config = dict(
    d_model=256,
    n_experts=48,
    d_shared_expert=256,
    router_score='sigmoid',
    balance_bias=True,
    norm='rmsnorm',
    norm_place='pre',
    norm_eps=1e-05,
    qk_norm=False,
    optimizer='adamw',
    weight_decay=0.26,
    warmup_steps=319,
    schedule='wsd',
    final_lr_fraction=0.1,
    seq_len=512,
)
Below are experts of layer 8 (counted from 0) of a mixture-of-experts language model. Rows are named router (the router's row for the expert), gate (a neuron's input weights, with its number), up (a neuron's input weights, with its number) and show model dimensions 0-255. Each number is 500 + 40 x the weight over its row's rms, rounded and kept within 0 to 999. Numbers have three digits each.
After each expert's rows: "mostly gets" lists some tokens that are sent to it at least half of the time. This comes from a sample of Wikipedia text that the model never trained on.

# expert 32
router:557540555550462480483481498542468432490447487510485506499457521509549422501549491447489579542474526499519461459518531514414409489538542479489533587517539487557482476532421465482473444535536564452471548499453583431482486520500502466514480517485593469508559509438504501532552528474516557452470503527522494545475432550471502539498513550533424508565523499485483512473482537489504483465543486514516513565479515492456543528469533564493507502482510481514452493441496451410594469427498546416532480520516509477504511494462496466500519546535472485503533581462480528459453581464487465512497549527404389437548421441499469429503503563393562526525496443486509550470558492472443461475546527563482508501540491504517532491465440545500464431445500482473536486514560510535554515536539517
gate3:504560481563512461496505558509574455568464522501576463384438422532448530468456448562489520526471440486555474453478599523515561462446459467543543476523402433490473522495549516462571475476496493518499495547482574506539558482527453568508515498524521524485529492514592372435545509560493545522511513416488589464555489513468494486449464477443501509498432493459478533506522522532441558511497540510525497474444484536500446425516468485512560477554520556506498529445481453461567521510466495478513493552499519514500486536522487539506472520497464511567512522449473540408547408541559503497554430519497485541570508529501507545445568541501521541486533498500472414487461455524523518530534514455553505520523484516481492465504475514520465507525469500453490488550578494476481527476413517
up3:531479455456468490493556450509474531487525423520451534538505491471560474491521492447535491526552559538480509487498477470477560512506554547491469562501532492513527539493428553507522532455508515502562517513504451477473460435538475473528397520476509455538445535463388508501443534473555517470475472495578482505494544509587466446515558473516523504502532433508528522479523532471530531490499533550509511645509481503519585490521465550497431423477459535486478534590517526581370433491523511541440553472485428502468535499581474435479538523532493540430495504502477531573503535460450562504396522493515488491479510468471537545478482507468489432516438499497522537550505597491493443519546493516472571433535496500447498527532438472505496423471500502549475555444482533530519460470488519
mostly gets: " began", " end", "aged", "″W", " started", " sl"

# expert 37
router:506475530479507565501457530444444458467433549585535536506460508489507485468579532455497555513478509492480415474522494484464517460552529490501488497477519496607485462483477465521545547467514557505464559551444468433397505513453508484537444459495566490526516526439501537592513467494444548508488518515541460527440489527512508562532501512543476462613488508507522427589479464469529465425526483453503499574464479497482518584483496508455569503493537438447477580536490524435505457504510471467537556481505477529410497596458516413502561526585525511530519486549461492499539544514468465475478510519487504457491428508587489524467535582429507464573550485426516533504519523470484480545498531547502505434497485480514551537472463496468423457468485523488448459535486504499502551553490563
gate5:505493478515457560474470537459487515481499479502474504478465536470542503476505527575484552493521471416570522464472543494479513474493488515470464477430464390586488523551500503458551570550498462507534450524477454499410448531438536474528454557487439475495520484477516485618573422477517475436488421526542461451489523519515462487531505521462501516468471510466483458498471450464532447456538557493486510553580454582520527561508525396480530588516564509576438446499543476551481524514507464555521566485525481502529526533500488533484537441490481473517482550518554486476514401494520485468568435463503481534462537529509541482484576528433415504485491494484536520600569456407500491501492424488456531493522434513513472459487444502493474432445494544480468460467457533514486477498458482
up5:530524480489525469543497505573507455503509527513510424529534445503453474550488488480511483528524563539449446503476475536493497473526530479513482573572555535423485503458482515490470421440481500504440571485548525489559528503542476484484485509561522488509498496491499503388436556487516494532487586463488482568480499550478534494503499498562492483480531523478475533507513551533531550516503465529506500470371510460481506496435537579472480497535503467413543467451406519511534451497493493373461422499468505469507508456438575576497517517467518529525470442514461554478502640494504497587462536510527537450561488423464460524488483428535569489473514498540424489489423521510463501486528572528531481459488490487493513510513575493504495483580528429524569528523538443432530550474519456
mostly gets: " Jr", ";\n", ")\n", ");\n", "oph", " Reg"

# expert 20
router:564492498564512547561497491499469437504533599563503591512464484468562467533544468509513532543498520432545433435478523474473442455606569561543541549447453531529481462512524515448462505435471571534501596471529473462459559441508536428494521475502547510448499495478519536483533425455514504434443517468526501469473494570534519511500504577481489542489499463498542466554484440522454519441561456508490478558478453506513496528559536492441564571489504463554462585501534544492612485412497519450545508520463512530477492551457532480486544550516475524411502538510490521503539515488458553511472541503470483556570501481532495409460501506431506462552528496473479516517544516505481570535495506527513511495550470517557532533453489541514503436458488483445508521464472543467590519515525548
gate3:464554536612540487514479509503546471525510538516526537381508484613430567464511467455492471561437490478545526453472513478548569540543447479520530529526484471420505533499576501451608466500445472542488527505521530504557516417564462522462525447451546532519477483562467496403565528525488524557470465470458516520488534541500511502504502543452498482517444526521432423520537530591504536486579518514530551499502492506574474427494434539566582437559474547524581458510537469499518534491422511499484431513518508521483493565503481462511475541471454502483510520498513500470562482489509508537559497540512561557554570495539455511485486510552529490550524538440521502474503473562508483483525505485510498477459491479519441448444482503548536499533415506421524469543507463491552537487463498
up3:535493495479521502480584547443521493456480434535538444526467476499550487474512510457513530479576494524454529565573482500487524476504506571457481509482456537524545514460490515494468494447537493506571541448498491534502490529467558477520395464426473473537561508482506634510455478597481515466566573510619470505490545508551509432461501489506450536486479445482512561463467465483499497498421536557531510581492562480494455478487481442535469466514479475510438629506554544524418521523526470510541550470517449486506540445535412519494569525521485464471464453490485532554511514442507451566473547532517493467446514538431509527482513506451532414458489517519483476509450544487474553488522482545483536556535513560452482504536498449462471458454461427543446532492466562540469483473456486
mostly gets: "″W", " footballer", " player", " Species", " former", " human"

# expert 16
router:509439490513500507555486490518489405530489560483410546551489508469513483529557539462513542527526526528554400475528435567488524450535559542461577553518550505582442478609400494527513505512497538491495534519544472478498505443484527438488464482486577450504492489401551538441499501483491464490418527554563463502450481497415478506456528488498467514518572507511475512505456432460561459470530472521443513584443477477484443590460507540452553571504458520437449516500544481548542436449555478489526477462500523507443503553500527462486508520549479614472509517506467497494540499446560500538459512503462482483475480468498515483450490508458504474547507434419503530554471529466489538539502502505455534524552483445488503486503539531435477465415551528457492469497480581464517507542483543
gate2:525482497444461603549505494501473510521477497562500509496507412547454508447570550507508442485437526399507412479491509490523556500502511553484428527504554447496507462493512431434494482449477520473518483453492534549458486499502496507516485533496503466516453566463477470506510555469508515554546480434514525492473527460478555464457457458499441508545502541415441486441485520505574570517509481482514538519449503539527498475439451541446502390545492490489492554526498479427486533578409536546498489477490506494538521535549485524575477409460487493537434497499529468537504530597512471493604503550462568519465582520577497568496409471512488573558497551568566502526470473497451505509512521522463557493488489538460491542479503486521518514521530482407511542521445574488451548461482480
up2:480483482484494547465461428471501550522489507519475554506523435600517444481584593558483515491512545478484391503479480479523578470581575548504463409482514461461443496578447481453481530456427553501486450470489490583508419507535529470482494564541480443488455545490498506568492487483531522533508507491465526411459486475552571456497477568504502482458532560433476529488488550459571516470538533465480521507527525504536481469521460521461504521555498540494479517565425447522510524558442515590452505468514519503530518435497502509507490453431568472514410500495498469516541509502484466431540539472441554465508516492425504586486472449508463508492555534502532523512472434419452491538415499474479493518436534568475490504454456506460498546459550444458494450512514544526514474525496472
mostly gets: " John", " James", "ville", " David", " William", "ley"

# expert 19
router:485504508452489587553534526500481482492480558477492506581483485569534460562518533469461544545535512494532429519500463521475434515530521511489518567515526490534498551527473552502490480445532537450408492529465484469468516481479497476504491436475498493533531512439502522542560472521507467502434532573475513594468480545530525521561528502556523574511524392466500484466479468502481426464551497467443530524490475470454560561486602479467528542470458461469420524487479485528577457431499451431531543447564513527479556464477531427503545491498492566435527487556462466485557513433457500511528450533454475471458491511506491393446446530468546431560498465386562482568529476438451513521499496547507472538490440494502498531468528500416510456442525539452563472491455509446494506522539488
gate30:534494516432489504445487589518499538482432483509485515491479468538522525528486446500499450486509507501479500600519576489473500498565542528527510537414522513476558463412494512494507382560503503464503508492526483505487579495455576452489520499534552471476518466481479480439579507489542516379544543418532467506446510535437512520581466507497550557479473494506514444455492498483466509552573407527508504480494460463528469517493537504523503524480529545580510524597517498469457555455451511501498555499500544517484473489578535545464491552471442493560535547589533489522482447543508488450516492480517552531493428570553442527519559523469490449521510565475507527528570548462482437452462473527506550519520542445498504475531498469498429383494426525518501515496491435586507543459490523
up30:524533504530509534537490455471562451526557475491548511504535521522511478473499478503535515483474554530496514438469444486529495471525513503458519493503467460576461552530437489507370563516467509491461555501470531480514401469543445526534477479495557527552482452511509495553443483561457521527490454495557527461477509529480485502437479562468435437551464501541430511484387530468541524423428562439489464544504486532490484470467479544411530503483498423409508526424505554561555516500522495479461486500451470509523542480409458472490562478500598484391457484408412498479477499487532427515487494493524447433502501486498537531564485466555539523510411480465525490504495477472464518490560526513464489509508479503553477503483461509548510538522529454486522473439548588461542496565574484
mostly gets: " until", "°W", "',", " Scotland", " June", "°E"

# expert 15
router:573527401481478513546438518449482442500398553480524585492464557487557463499547494482471511471504475490529526540519480528461503509633545493546528493436486518522497471513513502545462505533544539508493510506515484512505567456523479473540517470500547511494540494451492432484582502537442434439509553544474507524457497491530492506527489557493454440519519501550608500537534452507468524535521534491502516527452466516435540544427553456447535535476504544509531533531518555495499438484562487433521516466490571496507529531441445527523523462566518554495514529530470455525543538513541517493518451482542451547512444461543452468523576410503578486592487459441530548562473478468471477502578504565535527567461406479553484518503487506441481499442514519447478519513483540499469518544554614
gate1:499502463507566589450492531425516530511535494461482505488464522528481501522460522494469480579464508477568506531426492532560440565506532575574572519494528552497486486413485413487528497531491476480523532490469514461563463510484484457502475468461493550495525421516426500497474515446447507496498558465450475474519563473456605547541523513497526489525510490469455475495593485514426534506505537497499453479505585537419389497449463468557509412543405521553474419510521512563505473521501448459536457571457519535479497570448472548541476441533452517540474601467512501499478406515510515531533517525565551506496441482490461502476512491492474525517502537510520540590540435512533451478550491478525521493475538480503537469522503490518486499544431463479528501555539508518512459398549469
up1:494430482572483468483472455445527508501505506513576538515475508411629522510569458426479526521482493474468502495405491514504491514463454520545477468510522424551467523542523485568512562538498526460475502541535464536539464500461467526507542429477502457497525486572451531374444482495503522544453553510581544477513514535509443461458536584491402488532465516498511500521496509409557576471434463522465561495516479471490498504516503497522432485488468524497479451523487506591465616519566506519456529508440435500507497531465505508540551547508545508523521483492554544499486497494484458533434499517475470522529535515493529527579560536553516515541555550455519514496532505408498505505562504489561439498494529427513548471473547459562548518569478457509405507444481490498447546500510508
mostly gets: ":\n", ":\n\n", " title", " Democratic", " Liberal", " And"

# expert 28
router:517453467478483561519432554518513460490516531481498577531525435505567444558440490448454524465451554510550456511498508503487430459606551541481545540527539445520537530478471540517444500525495552524538495485466448471410529387465506451552511508526592524477531493415473445455541535517455430493448513540571494550482530527485502509517493470549536506462545450481502461499444441466449490499517465482537542535442432521486491583447547454469521488474485484528471495472461521537535430428498488522561499473550507460447512520490479467509561492558569479411497511577499496476574527538553487502530488546483503448458505473521414426502513460441575525556484447459484581556537555469485484521540464515494560504489465465500528522532462567467475480475521507421498502522471501451547534535466469
gate7:457525536455475452521486532494498509545565483474457487548466543505530539494459601481439429488485447494574596544487502481489460520521587483592508523530570463475538470506489437486561540521467491569515571512422627453501526462409480550450607478509516482477513557501448504512532550464474507510513523458490447486507466549476539466541519517508458449510491505448542466494504456518495489489539454447498548542454529550482470507556466501596498512520500484514506526553506498460545447476564437527515513519519483464388556512515418496482491461523498495524485504558511491469467554466488448519494464494506481506519444592486453446428570577570499474491522499500590570527509564549541499511506460483510450512479577494553471478524499533504463564517456482472486475398551503530518514507494513
up7:452505492621510484514543514464528521567513509467465479445521416542490533486516520471469460522433488478516529463473551489480493604497527437533483526558514474572509526468497484459525512561484531482539501488491565423575498506503479554460534500493558525424510549456458500491459498479507521546475504450559466469534476536455493553548459430536497490519468524502483468520442514447495587506501508471506458516445502527466483477490492461535505495481459422487446532468558548471513484468480471553409500481547401424451497451512456519475468492505543507488509455527513569489544540548494547546544469516474482527461477516521577455528566595473513619475548498461510465531489561476562493567582475507547439481496535484509426544476516506563453544505484490482500440461625459566549469573494519
mostly gets: " Z", " =\n\n", " K", " T", " Al", " P"

# expert 12
router:523462475527428563595433511504477437496425615510470502592453514480526432563502526493491541528488547455459504500488519537484498460564521574520549581475581496519458516541510479488462558488520515508486550537523529520510490499506493529438507468538559509515509435476504441505524477439385471455502456534464515502456526554509469459482482559510490504610521530483548510562522463511549508429498396532466518545436449478486474584488519464412536505480451490404478480548488502469510538459537496492512500495486498510473549493460493524534499439530479521528503448554516420510531520478559498465437544454492488532517462475499458454499461520453464442518466488441521462578461505466492518557498534550453479518496510387530559501475506544448456481492569512528541547498494541466553528431505566
gate2:531464460510473589533463556439458534500537429522461492524499524467422538429498535465529434499509524472513476559531531454470514505470517457458441558492576507571540473511552494425508470431496496438534478430557553513470506540481531551525446552490482425489455514462436512465466528475502446481501498474475455460493529435491551510541507527499508482510557494381471485500569543491466482556485460479524554516425503567508477500482477471473522428547491464559500616507477501444487566532483547490522466445563503505541507497509549512506440460473487519513499485491570463570554487558515520504526477501497555501532495457553466516439485501468491475528485522532531536447440630548478540497482466525449580503571528492461515465425419535506523489460488551456500538479439569536471544454439540
up2:490450552422525459468526441493552550462484370500480498464580413558499438487479574550544466444427484589439450504570478550455550460466502493571496495484531462471482451515460514590468506462510449558563513455488511516500450490554488499491520510544501466496477529502476469480494514511478496503471521430469464392514445507582580508434475510529473482475533577501543560474476559444540475511504483484474507456511446473482474482565487512465499509574480515526537488582407475516489535519460526596455458426435447521532511464519512452452479484509518485510453498461477497498444613533478470457513540526497498475520467525535508491499482424495543512476528499465582474434561495504486508463477462485482499523539495497536486450449517527450501490546583503559490484447568510557502460478475505
mostly gets: " ==\n", " Historic", "==\n", " genus", "American", "===\n"

# expert 36
router:550553549560485602502526562532410496450449482509532561504499519490511516529516510455473511548532562492510452547467531546576454487528545499435518518560514490561563509484450466484436471548526525502359476495516476502478551443544500476511491475478514525531541509397503416476506461497514493496440564552581497504422507508529515515502551528540533515553582521506492495529518514434552436515495487488522512565496439459518475538435523467464536450538553482498440527511472522500524547421563488416554460508526527538462536519490559389524519476527513599454539471521486556569466506488473531477525451484470480493558457538516508480469535436460525523530556487427556548554482514484460491495475555545509509496521524425542496533557488487527505483425559484441445496453500519467515514537519469
gate2:574506427487491590501517443512510539508543454516530534535506470504483562444506496435477451524486475506552504533537528486522516557501542486465480523584557488554520553501550474500559527465498484456488483471554487533553560510517522614546492515529477480542410539425496549452491583485564429454454488425515504492468520494520481504492545455531555524493471508416403465528458435524489455599538491477552507483465497548551459475482502473496443456502411431539508565453459530468533553530498551491446452526530502435512555478512480505469485518427512599505490502436581507528505482533502513518478482474521500520516565508503484463463492487556483477496433551535486476471469498540536473475432497479477556418545527487429503527489565461543485485538522576466555454598467505512461559452482528
up2:492518557398519413445525509475470486499525490498434478472555452539420525530512550595546473473457480508431429514505488435405572448486479495525462512574504490418439507538500458538482456534478466490528447505507554526453434501604548475451532519489495453524443421567500485532490510456509516550476538491493509429481495468548488467515437545491490478414525516468511554536431519527528497541563469426506481424576465489542452506543530537475508504491477593571447423515488450494426508550502462523547514494457469573536542540502544486486499552509494480481451458509538549450469495520560460412517509508471518500491468482461557485503487461513528564464551479513502429483551469471476515475473440499544471549505472515547499523484468546488519480453549533474423430511535483515495534494459441
mostly gets: " can", " took", " vs", " could", " based", " They"

# expert 45
router:591509511455465520529493537515491456464481561547524572532517453515500543496527472427505495497458547512531447459475509524482459473580544519467504562489451456554461431494433473493486542471472471491535493514481468478463478494465521468499475537531499467478469535502495450460515497491454463474450543527545500558414537546564512509467507508516519473466575500452496418553425458518503475429535486444429505507483476498449521521521560479509574579496501455417478422403526467531522388505565524485549506497537522463486539539473545523479486455521531565470545544525440535493508532559515457460517439487442537486445516458562404507466464484436520488510527503467469524500431459472516499530475528612469464568512474478606477567472425542506446458492503558464471500529501582484548516561519475
gate1:515523487524510536472474543470502536519473533526545463572549451501492564524523481438487537506486446430531563553441508536473498499515443573584543520497506429519435520478629498508510506464554458509519511553468451516507466491506451517487463494473482505554488545491496538578472510455449555499467525430477465522502527490558579535554441433568492485520504482495490483487529486553526605517464493512557520481474484545460450529457592514467451438554487516525482438517421517553498501468503520564549495508536493585452551447480576515506490513556473518520497494465456513492499554524494498482484512541576523449526446434554532551538511512507409461512499555540441527571529445576488483496573429556516490456474524540526527483479435506491490422519429459551522518507582539469546452449461473
up1:508441442471467485509404410443529445514529484495523511430413524493551503484548445454543517438534505484498423517532504473491464523474498493529525511483538470585476490440546490488513524499463561456465516518445514536497519518425493518515511456527478489596483537581446471562428439463555456571485478430495541524532519542518483509490503515424468444514505545472531472399423471449572563487461431495498562500482531555439499477522532366567523517480497511507518425581548444510470493527543538550507531468512467513470563530528519523505578531521525534510514529530455538502526448477519519525488541518471493497502552476523526586567487574524501476570526545496538469461530412445461468512425503515556525475502522470520507542492562468526464482508449473509447517514474533555528526509529538
mostly gets: " had", " have", " each", " J", " Be", " go"

# expert 5
router:457468537470454519482474535473451452460457515502489494499443483487564493508594452493495550525493537477462467462473496537440491458515533516468548578444468495501421470485499470502458472495512527512431531528467466510502472448520513464536480462459540488517540491456429523468544490483488471525501472558492555527427469515449478481510467533490432503593505499586554467570479397534435485443594461488513471524487502479515454529504518475430520558479427457532457530454520512542521509516536437468457470511505454525449543536506484501470555555531550516433501518530413515452566434520512452532493499528521513475541548427480533464520498478456550511542474502438586597484539507440434505509543535535516566533512543571563495466427516573424464409534533517411545546499537515542527505480563510
gate5:466471467552523532496506491493427465489518513472557512483457504531506595547467570519523509559514462398548493462420502497431554458471514481518450479499434447503493530508467518509557580557502456511542495507479489491500457479491517451485537534560455525491486428498522438568534440430519387460508552532513474496499562544543422491468480554503556502484489497494527469553452470503513517470509569438475479495551407455441468548499531517544557569516516476524523568525524489538485559490446460456495539579447454499468516483458488557481518441469557485522453570454501549415491440546535452481500549453516510585585543529441559531426465496510459532461575502489505586585550455467518494465534477519464543539465480553534489484508508527498487473462520562514482547542479477501503489534482477
up5:543548487441473505511454509572604490473494462607517494502556528461481408462514411489474555494456557491443504536523522525554471506556498460509489558512526502467492553526548488520528424485477517530426499513531496523475573548515510544492471491466521470548488540537425534417464579500492609498531511460458460508518468455474551532591509496479455507507525538451425552505556535574528502502483423535558539537443508558502518527499514477440490502539530494456466421443464497499574466528560500442499446456540504460514499589456523482493463571527485511530521453584535487558494552435460545560490519501501550409453494484527451466528532522535509497524502519500450419494457534529500525520551526483557463459525487444467507520466498499482534545528499461471542433448455496494500538412514507
mostly gets: " more", " other", " some", " many", " most", " several"

# expert 14
router:552505408492417573524470501505508481499495545518473559506518503473509493510509562459484592573474600463538494472482480495463490431562560468521577543496522499532453554569426471497439441478464528504497559519444502473474461468488451487527518465528494497496526466477462497525597448517482519463499535508531498513425492571488412521583492502538535522513545526558539461481533461503462480523578501520469506582465469476496520514504546496429510538471525481539459533489486448491553443440500478433524534487520447550499556518443507472498479535488486510491527474555501465522463530558541478491478401444468429451501452490551471423562511507383497440518473442457517531511521484450432511517567559562552525546520467461501534512491510550497456450436480521472601518489476481503549538528484579
gate3:440508489550483516433489545460535529551533520556480487465469416516407526483481470540569507517448537441498526438459505481555527483578545466498499492527481489488495470517492494379528510488472482498499560473496536516502512525532449564498504423535510527493474518540477496415472541563436479524521496479507563428506511509553414520550520493446552526496440488479418472512562433528487510557482499520563524449474505482522511425555509531485534513484488504534485452528535441470476539519463521450458439473527474543490514525479519513487445541445487513551463530559548549520515425458580541514550473472536528466515440551494515516538533542507504490546527490521456509523429436501541548504621463429545547564447517507487543506521555476507437453551506489497540509551481455551484628425440565
up3:547428419488549499487528478510464468476454450483541535533596548457529535500463526445524489504605478477478513564532459522507609513501499529457497491454488447499510523512434490529544504482522475546527502465507466513467460526553491511496426471435540591553505524499521491470453506550517506507511487528497501475488526482567526406476512543497465559498511481585545590475449531479511525533529517499507475607572523547494521495540400487606582502506470481457496578522485525518495526471501407561472546466499445502484475509603501503484557501506483511420487442489508555516511561473485472549435515497519446490556543534411527557479485511466510422461517535519503501483478580445495463481457479539502520484570537512452512490526451476489513484448485464490503511478493621509489416510541552
mostly gets: " station", " school", " club", " book", " band", " show"

# expert 11
router:494502566514419541535553493539438438500460523548519530570483544561554484511565452473456514500548522495493466505540515508427478451501538507461552548513482496581474481460456514471519414563479493516452540513468467453497546491513595442540462450545544443551531512448473514540543487518546539477466547580552501555501521469532531448457428508485529608516567543539550511525471492487539460442462514426461536531493464449544571552478578461448509529498496484460454567468456475449586429464571461457499538456554558521488534530498558470507561469518560525474492495478455436464527555491449526501555517494466460491451520517502508464525451500461542452556452486497533545519474513486491476549478528553436491467551445492543520553435541562455497446499551522473500512494496486495577465534536500
gate20:472475540577511494518536539552485545526495440454525426493519500538438491489571403456465506494458473466584515560495476449534519520460443491500452437555474557485513532448473544426529465510436556515403409532555497419537526506436462476458497507494528480507538451556487468539526589493590546557496529489472549483525517421504504475505487448482486511465459527476524485469522475437561472490503493514461528522457459516505485482459470523528538447503566543498562507526457502398497439548507507480454502502556568563431541464501545534478564504456565501547507454460540525465500495471449491463491498566484462435489504560522436558489490540460523504581456514562511531499531497449512452564478513482460507535526503532537491489453563432503593533557458436498439462513472445501484458473481511
up20:547521522484437566509465503501532511565505554465522520543433463559478529496537480485473428530480537523492482445398592477459496471563489545509579528532398515504546513489525486484540461570495552527529472588442443475493527488446445479496460492522491526442547430542438353464551477484509559442469458458485522493509488527491480478498464510527522515489448511458606449520492443557510529513526518533548513484442525503564540502460503436514550504595487546509530525514488430506475452542481468531467482488483527493438570539508508502453458503448539487446606479501416471528519506539478457486508481516476545495492533522487434534499536443468477525560480537551495568499502509529496459521446593534441532512454499476477550529476493531490493540458449480454493454494460573515503547503525589
mostly gets: " died", "Personal", " wrote", " returned", " dis", " Th"

# expert 7
router:481469476486468576556507511478486457500482490540480511546465532414525508569471510509449484546545562466520477551554477540417493457539545574443540516475492488504492488540472551488464479495567471521470489532528516494452492512520521480455472550503557444500567458517483440505492462475393458481516545500522486522429596568456404468450489483522475494455500462569571445503488484501562494499491459483467534584471474554416522588498513489444611561421486502474443483486475491490523414403500527401596498520536507485481539530513549471553528430567544551416516520516430505481481550469499491532462555473469525545496494501519483491542475508466490465515521544443582522529552520508491528522530499567536513489532508526509505548490545520538489479489480456506445534497541549522585496497463472
gate4:550512540470489448523476466486494519468486415552470509489470543518451468500454489589519439474440443530509496524507534449456567458484521517438476500575498475510474514491530524481516508465457429553509509431507499498592486545502566474494487499541399510559498542582542542594526510483468489495491499548513478455549504583560532448517562502431505466483566531516546465507554530476492495483498596477518514487581461464467496531486495499539494510492493544602517481409528577521441480560494596480455463448440515482436456543552493519417501539490562399500470499482498534525456547505566547471472545512532508464544436469546508499445463433506488499512529452518545507480502519504460547489524449512475471473486558504513373476479519525507516518469571507519466546489472570506456440530535500
up4:534502483489571567453516433385472490504524499471467430515505475569533481552530524566499511538483509463487436476423452498528528453498551469467547489542491511521409531558538531553445437542492553465460486528539500496533506483529445459516462542486470476560507505511530456489496521507481535544493505555533544627510478496523451495435503569467486466494490495478522442532454519495426499496546565559423479526540546513522504471475518533474492537541499620406523526406452459607519544530510466538440482470482492406499462546493454502568482567542424554486559457540504481520551492480522458552433484527542527460521501475433499463544497492539545480516534457508560508500501490550519456535533437530529466522521431520547494518516466447541495415495512486474458528472471511518538534552464482
mostly gets: " New", " San", " Minister", " what", " son", " Robert"

# expert 43
router:506458551504466539498508482503505445540490525515477530500519534526500471578496518511486587496490579513501426528511514537504487478525479541418521580489515513496466481537520497482396501546505507469551486520494536479431438469471462495507458545474489501463530506502543457486572465442506523416417502482524536554433520583498524464538484540513493541591525536453557494535477455582515513486533478484415547595407498514471600505509542422480530534508487432466459547439485477489518533468541516463550515454504557503489519528442571458507573480599459529452433479502466498445493595485502495519457498538508438473449453464473480465487504466484534508552470497488560512592489463446411489525495480524447516444472454529478515560463495547401502440426526504458522517504475552454506546504505486
gate4:458508458501507475467422502518438452542453452461478459534516527498507503470478494454537465444503504456465538474499613502492492513485473425488508502541548515483465530510545476485540517489408524527500445434503464406517449479503586517517435577520468507561478538515442434475502521503494499490477510517538549538545551522511512509561518492406410481469510509417526476458536517439562528500560531526473548538456457486555558483515467503540448523543521515482558524482515475584468562511487545494456479536557467474433464502524510561455510536554472508456473514484527531482522550552494556493460583543517458489451458483502460474475519511503552532494423466497574527493497541494453493498553532530485543425434414500482389546482536505443518424429603476490504461488464508490393533537506532
up4:561419525483551514514478466493458452512483536502457407533527571450574494540553482438509499519569467476463549526407499479506437448515562449544510492591527499537421549522473535570493510586510583430472485490477453449559485487526574529491484549503474416515562535560467559547539554475510515549489530489527552534497515493513473474594561515466437503452526467514493482518430513463504526469535501574471473575544465472495550508509544526546504481518509563449489466532466469518499467491524442471548489534526473456427514489541513523516464489594444530472520482472565521507494504494503515548507545522508447510453465474506465450538467494499510462561459449452547467412483547479524446540499447554529485512427390475479511485553452496462551500478473483529514498504497525496495429537462411
mostly gets: " where", " make", " within", " ==\n", " Ed", "==\n"

# expert 27
router:492568523566467576536476563516462461457490573519492564504453481570498526531497425433483554545521588467479438486552539523424531411529492550473486513519508490526505474557442526498487451534464543514518544539473461468449551516526515448486517518412569494517519518479499446495497494485499492468363463468534534476444537524420479488577511509499497509513505513628458492462470453529516453458514463464489539545489467461469492523512515465441522513458504452479487440543485512509537439417510487425506539499483419509477498492514555384450514477523494556434437462528460555477493478500474446510517488482409492526455445480497534425499537548468505425570491526441553493525495515471458488534536527532462488510470490454560529528421509525446492522453522487434525456502518483462519553489527546
gate1:509510505645546472530465468461541533479551441561564494466523512531570575525502504503452491511497464478538548503515494488541452520520402606522577490509475448507542476526559483452564484507510458479510566444470483522540533474454466543498472504473439496473499432482504532492516519470516493392414510524470482496538501494500561539570541504528571564520493544493451503532480437518417562481449567474555483459520473532471483511528454478544510513574450566498471424553457515509495426495535524431466494563460515579536494495444535545532479515479499500550502521510544546470484447501425545485537521484499501481540518450468500522478548497579482550490497492530435498605475475543510479506509540479494487524526602555486566421492460484518512459550480497514496533539509411481545455453515485
up1:541557535544437511501547523485500488465468510487482452526488502497521513552466489514505520415461549523451461513412539615478537492480521530493460517438509470515448500534532525461440508426532451472500495516565500522462515589481475514488461457537419522485450507541523506511489467433535506552501502465513549501453514488479431472499520549571457434504494527467508480450487443483535546512526437520528474587517527516520558507525573520488497461491526521463506480547514547515433562503537509503517505474499521412499457530512548555571487572514482503612511483517461536535501492486509535484448573524451520554381496477506504450608515493480497510561586527443513460548528539395478496470512480512511418431527571500546471489494497500582487422431482452505464515524497535550523545427488414
mostly gets: " from", " such", " not", " However", "=", " through"

# expert 21
router:498526495556471530566533472477442443502457559560483537548511504490487507509576455506498519495510523543569463496559457544465476484516508542479553489445557487586494508518480517498458502575459548499481514497516517515469483452516450450512494447465496444513537500451551525446543516527520502518453504470518482543368430543501548557561457519518562532513544523525503408474447444485509471495578459488468493575452473492537489543490497498458499527509513442549441530474527512518572450438601487504524549509574555470467495519464501425466545543538551567517488459495476482476605553500527522494530528516466478482486482483435482408551475481446508497567502486415517554507519432489505544540531605562397480452536518414532466525513514538456515452496542447491546502470548474463520495521545482
gate1:428527498548501552539532555484529476521484492489494510519433484506586585475431514457453490544471485493558466451495487508508442512531490523472558492473521511446460503513562468534535487449544523429536535493519444619503497466470430458513477491522456508466531497398472512525480549534521505441500469452456465505555477531557527445530525452570543548514464444497422507520588482537478524497501531497581468558537622481526486508481508497462533480528458504549466502523510531452484396481517562519576474520565526454531515518430527467523508496502506531543472549478474523501547452530389503432581550539531526519456460436531438538518535486521482522570577499500436529533514496531515490517568487460452536543557510478497459509529457483562473548553437476559484509504557469488559456464463522
up1:549444468532518453488415476462488495429471484530536501524530524523463443589588462472537565476553538479436537580442508526442527538457491506535438548493486453546515501490485526441460522502493476540472514539448489476497491558479547561440480478477519536504487516603488529497477461425514485549456505516532533561470525504475470527434498540442459468481552517474554485458437481424519545484475438503456540522516450450410519558513498473552496505496522470469491487520570506594471575496545482500435546460427488526429500424543528562454534519500486510471542525571481529519492482471611495582438501479446493514524574490504543512559489521505496521473464532486540412525506495436464521528423480541581456486458533523527541535491518544485435460467524465465460507507447560480462542461535492
mostly gets: " Born", " Candidate", " e", " began", " life", " together"